{"n_experts": 64, "experts_per_token": 8, "d_shared_expert": 64, "moe_layers": [0, 1, 2, 3, 4, 5, 6, 7, 8, 9, 10, 11, 12, 13, 14, 15, 16, 17], "balance_bias": true, "shared_expert_gate": true, "train_tokens": 499700000}
Below are experts of layer 7 (counted from 0) of a mixture-of-experts language model. Rows are named router (the router's row for the expert), gate (a neuron's input weights, with its number), up (a neuron's input weights, with its number), down (a neuron's output weights, with its number) and show model dimensions 0-191. Each number is 128 + 24 x the weight over its row's rms, rounded and kept within 0 to 255. Numbers have three digits each.
After each expert's rows: "gets" lists some tokens that make up at least twice as much of what it gets as of all text; "comes after" lists some tokens at least twice as common just before its tokens as in all text. This comes from a sample of Wikipedia text that the model never trained on. Tokens count by the router's weight.

# expert 60
router:115111132125123138175103152115084072117165108163156156109121149165123091150161067117128136123186071169108097109125100111120136127120108109125125088159143122138206126156095132145152118164132132151135128135119136125143122155116116112109128086149156154098132177079176154121141116098132113115107141119103119148098127111143130144085159119135109095148143136139125096101146114158141161136117078151141128120144107149073133147135135167153109097082113126140145123109105107120115126160103123127117145141080144159138123152101142105146126116151154134092117108109158143125096090138127097129
gate1:147125130097144112149163142125129091091119145137169123135170112158156080136126143150176108141142093153102130132101094086117142117078143135122129118124175138107155096083138167133143136133142123161140133116105141184118161105113061133129113119142097149142130142125154100129143117159125149146158167133114131153098149087148122152085131129142115103150136125081101119079129112107115147134137130112110122168175070097100115124171123142166136132175139088165139128094084140182125114143098135138097173126121148111142090126121131111128136132127085106137139147137153134102128145133166110110
up1:158163096164110129134153139128111116128146117117102140148164085137136154156137134103103133124171129142132143141129105105141110116139118109128061170087133137097159150183130150148096137097140133137139116129095132114129122178136155115119083161126150151107138113180151138164120106158168073111130094126127092144143156155135172114166138143089129140153118137147081086165117142147087121104089142145097120107094112101151106091167154138096123157139161088137085147115110135094094121153132093105127148104101121140139144131138132141140151086175142142116106133142158118111092140158116118125
down1:146144152135116141132116095116104144149159146096134117140146129108159149100175097135069136119170096107168165101167124163124127119191147108156164126141176112122118072123100119140162134096139103124123177088142155093145111150136116117131148119151126129127146098148085092089122093106154127122081119111133125141146127112101118139119101129126119142161147144134194086118120097122128145109082164150130124099134136130132138135129171123131159145134129104115106152122158130152141098172078151155130151159102074120157153083118109092131134144134123120116122087125164118092141119145120102109
gets: "the ", "- ", "(", "and ", "a ", ": "
comes after: "\n", "- ", "at ", "to ", "was ", "by "

# expert 4
router:117138145174143120142083153123094121096136093147150167128109123158133110138106121143165101084140127159114087082152111124119117105095139132118161146115180156112145145119117059109141128149099109119125133161129127148152129128103131112109107108133169139148120135128119141153142080082107123107120124110106125129152104138144095122139110137159110161121119152123114148100154120091110193151127110162142125109125167127096157176097084154102136131090145136102127080167090121127198162112122139166128124126110132146127140137132151105157075107145165136113112126136142127123112094129113089183
gate1:094097103100078131135128099162134098143124135130126139097168119130112115129086162157129139126130120144123098099158052155117115132144140172147104128100124087121112129126111128173100118124108099153155178112125130164116154101142135141126111107129076149155143112135122157132109124103095112158149124137139138153115132130130100139159157152165121127130087173129140153141127155171090123142115164157145154122122153138130137127143126126128109133154149120142105104120165099138137161136147127121126153163111160110158145141113129174118072042127137113122101100138156096107160153080140060123
up1:146132115134094119121148155129127091151130140126151109130108121168134151180144124124136175138160091131113104126144104128179140105132118115115102099120111118062125117114144119108118122119157104134130111136180108102128145169174158133103167068113129113082137112133145150121129155127153109073104117089125093142164103137128126106120162122128179129156145136105127123137136126106137133113119142171122141134130138149134117084156147153101167108169101154076106111114145153152117131107119150107117150138118161092169165112107063124163122119133139158124134087108156182129141082123114136080
down1:111139146132098127098140135136162104124118105168161138130163193143147143116139119128120125122111145160116152125124152130146145136105112131142120121129133121153116158089121169155153143165105142150132132132109144130120129096096128094103129138134157117128118166151123141127110107151133105122116096151140133148123128052126126145176091126145096119156136136130116115101142100122109075149103094106109109115150130150125134135120113122139137145129091130134063155128104159147155115100121087107129087093193110070092125196156155072183151136092101094123169128148133136147150120089166132103
gets: ", ", "that ", "which ", "he ", "was ", "who "
comes after: ". ", ", ", "\n", "In ", "that ", "201"

# expert 47
router:093136162143163167141092143113107148090119128150102139110117126169150111117114106111165102132138114127091046183114162122101161124095141121099114092144142114136142097167117131122126151171115118154167121139156133154150139137149097138138137070127095144127133163096141129167143090134106103146140170150094113150106128119111129106112169093132140125148133172109130154102136104133126175136126095140135124110111091126100120192117089143143083102101099139163149131132104133147124118076107138133106140073105125142135150153139139089140127126162129107140102103112136129142093145118157145130
gate1:103139133099116119143130120113058118147099154115132170117149089173126126146136125137123108132110109109140079148126153115136137112107105132157124107128139150079123089125129146107090126138158174157180076106093165135089138158145101115116129114157107125111165146117124101203150139092161094152146135122165110126086117084125123142147144138086148127132152139142093139114127127152107125087127095155111138133145085081123078170102152141150091117134134124119110140073083125137101153128148133145110147146121109146150169100118122094131151111178101106136151136112137125140130143129118155118
up1:140150100138131141141064120113115084134121126141106113139121132149121139137146129151117177107141120125133145124125122089124127082118145193065095157138131128118151124144127096112124116106135097159108167144123115127130110108148138115129118131171133126134099111151123112141123117044125139122094145104099100141164154122109121141097104116154128102125164116127106088148119130153137154153160161160122149129135129071161148137115155098160089144180159089115132144105109109100086123133127160102076160116128099095176120120140132117147080075135177144128135152163101111114119121117122148168
down1:142115169121132157143150123119145108136154152110152151119126103144131124158107178125120129129109144153138123097100100180141158136117139107139124109139151081116097087126134102098146128082110126120089120101116125128112139147131156128080129127153078122098155163144111115104146081133105135113102126136103172076133148126126124129139076144150169121119107159184157122081129127111152126132105114080150162163134068188105152128182138132121134111140120115157120136113137133100124182176094145126116137120111125096152124132108109168136165128108088161163109132099153158162114107123128153133
gets: "| ", " ", "|", ",", "1", "; "
comes after: "| ", " ", "0 ", "; ", "1 ", "2 "

# expert 45
router:133116126179149132153124148078071145111138096121130150147124135128146125122154115111151093139152104142094114176125104106126165147104127126100130117105140138147148120159114111127162117136087099135123157121139126157194180106122136100130130144132109113165131131068148126121140087123094126104102130112114127183125139138118124113094144064121141137156147169124129164131152129123135176143148099132157172134119100080085136168142093143128098132087092102156147121141110141149125144124114152159128145116069099157144096125142109128139172151168165118106088125156128105147107106121130132092
gate1:202105129106129110110150115119159110144141092144138124160112145118131148122143147124120147136125118151157102166171108145136123125139126086131167104101123152115159122116115165141107061129156119092099106117089100113143134169140104119124139128136145122114121128124166155151146143152109110097118115130112092115103147089140106063161102136093096114164160140139106095133125096135111073132114110155143152171126086120104128128096161143122158151166113150134146136111106085120163106161106114147145104118127046180120144119111120147119156147142123099128133123182150122123152095141108120113
up1:130128125182170121117143179106153082120119117193098141152163102119154185104160106106138112099092145138129127105113143131114073132117134146093115124155110159119143100134119130150140133121120101146118108131118096135162147146170098131141149124138130146141150135129106125154129089147127096160131165110115091172129130069127118136085127143146147078111129138105101187133109135119097109160138158134141127140116101112145133108092166148138132107115135126126165085125117120137153093103096147118080132093195125096115131137129149157127128101166147126147100107120137155068131132098148106113
down1:103148144146119119154173139126098139124155082105122123098084170136152144122116144123117135119147115161154156135110161132186128109159088120150162095113115132162103114133120122103121123150149158100088137162104127146148169110113122118132109149152086164118117071123155106137107121120115107116122125141138145116155129160130185101088104109129141160113130130145111099167124152159091136134106121165138106115117136135079103114148112102141168164148153131144097145105116141151110140205088128130149142094074090120109125083132101162079168155126125146121092169114141129136136108136126141115
gets: "| ", ": ", "; ", "- ", "==", "– "
comes after: " ", ") ", "\n", "0 ", "1 ", "2 "

# expert 31
router:094155130167139127163056139106096126098150090127125179096132141133151114150127123146148116115165107141100073119133108108105124122096131139098159155136161157118128143129111054104137131149124126148148166126156133141143150111121135098154143111118132109150115141105124160130149115107103132134105157100102112122109139134153093159113145116198110112137136127094130159104148120116108176148153115179153165126122168130088157159103076141136127110082125118107152124152101143157168131106118106177142156103107155154141140141141119083129129127134177144130120125133136117118085085105145105117
gate0:089154142155109149147143172145101087106127104142117139107149097112112122145098101073126141150132135152137067094142116107140128112135133129104107128159127125127133111135137137145082083107129146194157139142102133113129166105125116160122109109152120110100107146112124135182175116126138166137146148154094087144103135112102189126134135118147144113137089124157108136120117130123152137119129162170116150190154116125165164124141105134147077130094122127135156122089124175142097111111105134126124124085140110082090137147098122137128126117183121151124113131135122123103163087130105176078
up0:141116153076110138136088134085145139178119143104136123124089170117145153136136137146134126109145123137131167140125100162114132106130070103178129108125154110109142151122129147113148146140103106097121140119126094150151094167098160128134154086163114125150162125153136106072131154138113106133111136119168169108149073148160087162123106133147110150158137134125161111120146113128089115102109095151135123085162133141115115137140161145111167102123099128122112158132151079158121120165125126166139116139077108190152159129090143130146114150128161121102119102106146140109135119112166106182
down0:124172114104163137136123143087104085115128104127129128096158127115116115103103153116094126122161160134117107101122098144132156114104133136132138140120107121157141144126120111131131118131173128105132177090150116185139155088122116114115150093146110140158170183102131122188117081152121158157195145103093143134117125108134147177119128080134111135115074160138112120138129111116102116116122110141130129124151191134160092125111101107169090136172106134161100134109116136180090104127077137153164144089120138121122135108151158135130165154146149121123132126128140152096143093140120105139
gets: "| ", "The ", "the ", ", ", "In ", "He "
comes after: ". ", "\n", ", ", "\n\n", "and ", " "

# expert 6
router:092109128148154173145102161115129116109127132152095166107131111141155111114134072089172122106177082130083089122105141102113159134112123140116144114116117151166163072157133129116168113125126119185149110149132132172155140106129099148142100135089136153149133179132121152114138099109156131170144129124092152175108164126146100123126157078135147113131151156114129150113106108121149156148149112163131178113149099174091117147141116125132102090095103150150091107108136147156137093098128085128114164105110121126129097136134143099114128083166135116134127125119100143133095120119142133121
gate1:092156110121137133158138133143144093162100130125134149126107073169149058145158103125154126141124138121141120137117120113088119084111084182123120171140117109123179130133106109145138122150136158156160130138120105168127142109123110160162105108125096153161137099146085106128108129126118095157111163107118147102107121103149126093133162142178073100122111160113127146110128110117132112154136124125101167102132108172125160127185157111094118114120158163170119135097136098162150155138096139119134103132156107121191129142142118106127125104131147119158132135148097136113101116070126121095
up1:160159136146112123116141139111143088124139116138126104124142134094135113123160124119093163103140108151098156127162131095163127085109117126109099130113097152135103094172119139147112079106109140138109149147095105111139101126169141140132155153121171133092121139139173130138131122160104110157151119128154079126104141120120103117166125185096099095092178083131151161148136113109121127149115172120082121121119141105146138112063122097127128144140115131103140158136136108178148159064131138081084126157155139095129144112134156135159093132117154106138166113148082148089146148142128143139
down1:120132155123151123168136165159107146163121166127107122149137113104147040155138129128189168139133162094115090143131125158091104126138125146187129102144118159130085146169155153177125126118116135125132144109131143114143144130095143137136181136137109128133107104132124113139124110135131166102123099136139111121124111163129085123148154090125161097145140109110113100148138086081159150094136108106166123115091130099117120170164155106154113124159137090179092123137128123153137099130104127098132117110130106145109142041125144139110122132116135117096143126071123130136137119113107141116
gets: " ", "\n\n", ") ", "- ", "0 ", "\n"
comes after: "| ", "|", ".", "–", "=", "; "

# expert 54
router:100134130136121185170076161114126110103149108153121155089146137124158123133152078082136117129152115140112121142115108141126150127105103105123089081144121138134196118181076128150126106147121113149133153134140146146142123131135114145115130085122144150159117184100145164139147068132113145137090139085109114199098130084149125131112161108103133114156148146131140113098126144131133138145155100154149157099147119163087099160133089145138117097082116132140125148123117122135154095146103119111123135125110102165114124158131166111124135104124137110118053085117139129135127107141131136115
gate1:081135133159101102120104128164095087155072167121148092173122134126144077164079150096099136152145122138100123108142097128117134157141084145150122156106123110108095136109136097129137107114119090140095097133093123136120167125107102125121140112106102118086104124152122131127166150109097149121102140111172137167140124114122130144126099157124088149170164109155102138132122156164130145152150122157102139132113098144171125136165142145179132104129099149095182149160107110120144145115154160104144110111115126120122143128143126146173131124114144123135158122116143117097107073091107078160
up1:141148081147130090104132121120155124103116136112137116133140113121125135125104120127097122094126100179092143126145177134127148094117099144104117145129085144115090164130128102138146142156113137140128118120128081111155093143119143108122136132131108145130124140136131123130110117181116138120144118104150160134090099147110094105152104163147125165132172087137153117128127119140119176153086146127150131104109109157151129130143147096144160115153128127099150136174123105158107178098128144146136113082134126080109149137162094151201089089104142111095152076125128195151117111066128085124
down1:135128144124126128148124117126126120118064169071131124193117115156120100117101119130095122173124118085120127155087095124153128130168160146125115151112109088125093134140123137132095114113175108124154139153134141156158151104107139145094147129135103136085117059119103079148185146150094104128111157100161169113111136138159154138120067120124122147133133142108143130123112142122102121118139142140140159119173073105161096119125151146156125132167121121130186155128164148141109114154142171128151114128134140159125151111138114092107134134112080158139146138117135101105079128133128152148
gets: "\n", "- ", "\n\n", ": ", "(", ") "
comes after: "|", "- ", "\n", ")", "\n\n", ";"

# expert 63
router:108169165132143111166102156073102096125150109125117158106152116144126117159107137114151113102122083151094096141167135138107115094135113128103170136102157113127162116142138091119123108124118115146145117150159115153149141141119169105118109135132173125135107150109142165145180124128085144152102137086116118128120159125154126169103127103158094139129135113115106207128162094114156149120139084150137153118082133118095147166130111124117096098106076157140155099126100138152139107094140124183113141129076152155141147148136143113121095083160147142170104113144136139133106118118119142134
gate1:139103169175110123167163146134145114115170113136081128133153136148127157176128169087122125146128122139143137158107097155140134110118117137139189131101150115124137146142139161121155129086138138107136120142122116153149154109163142101127076160125126135116131129116139157173114141067096112091129139131129077138113146086158109131131109141084108089133174123127126117072159093135153176148141158131133107091107100120126099129126150138135131131133157122123099173141068141109121137153148114118127164111078121110089130135087140100148119130141107120107105094186126103110097088112125114110
up1:095171110143112136102140167096140084108090163124106138153210130106119150183091150137117143109110098112142150093102102122140143124110094125141131141084164128113135137152180104145120169151121141090140202119102107117153080108129177119087104144098113166115120113139143135136103113081142109162147122088146124137135121137153083123093123132122094116144137143115105121147138133137137163119141087085119127123147135125097114101151118129133121107131169139137144085116126136110125123154161082126109129121134169123174106156105111092159138102130123151132142104105132127114084121139118144149
down1:108135148118158120139117182093151136136124101147176137115119163161119125115120130128134145097105114158090113119124067134113118119139147178117126125080120125139115100118121170130097160115162119120117104112106091157135109158144147147133157136086116130152180055123115101098134128126109109136111157127163073054088148090141129123117134128095110140104122135131121092113124119104113120138166104156156122130128120092133153100114148166091124138134139157144154146161161119134108085092127117162192131100142127130130136143121131137115132157201155135125157108115133153129143123095163150144
gets: "in ", "with ", "a ", "by ", "(", "- "
comes after: ", ", "\n", ". ", "with ", "\n\n", "by "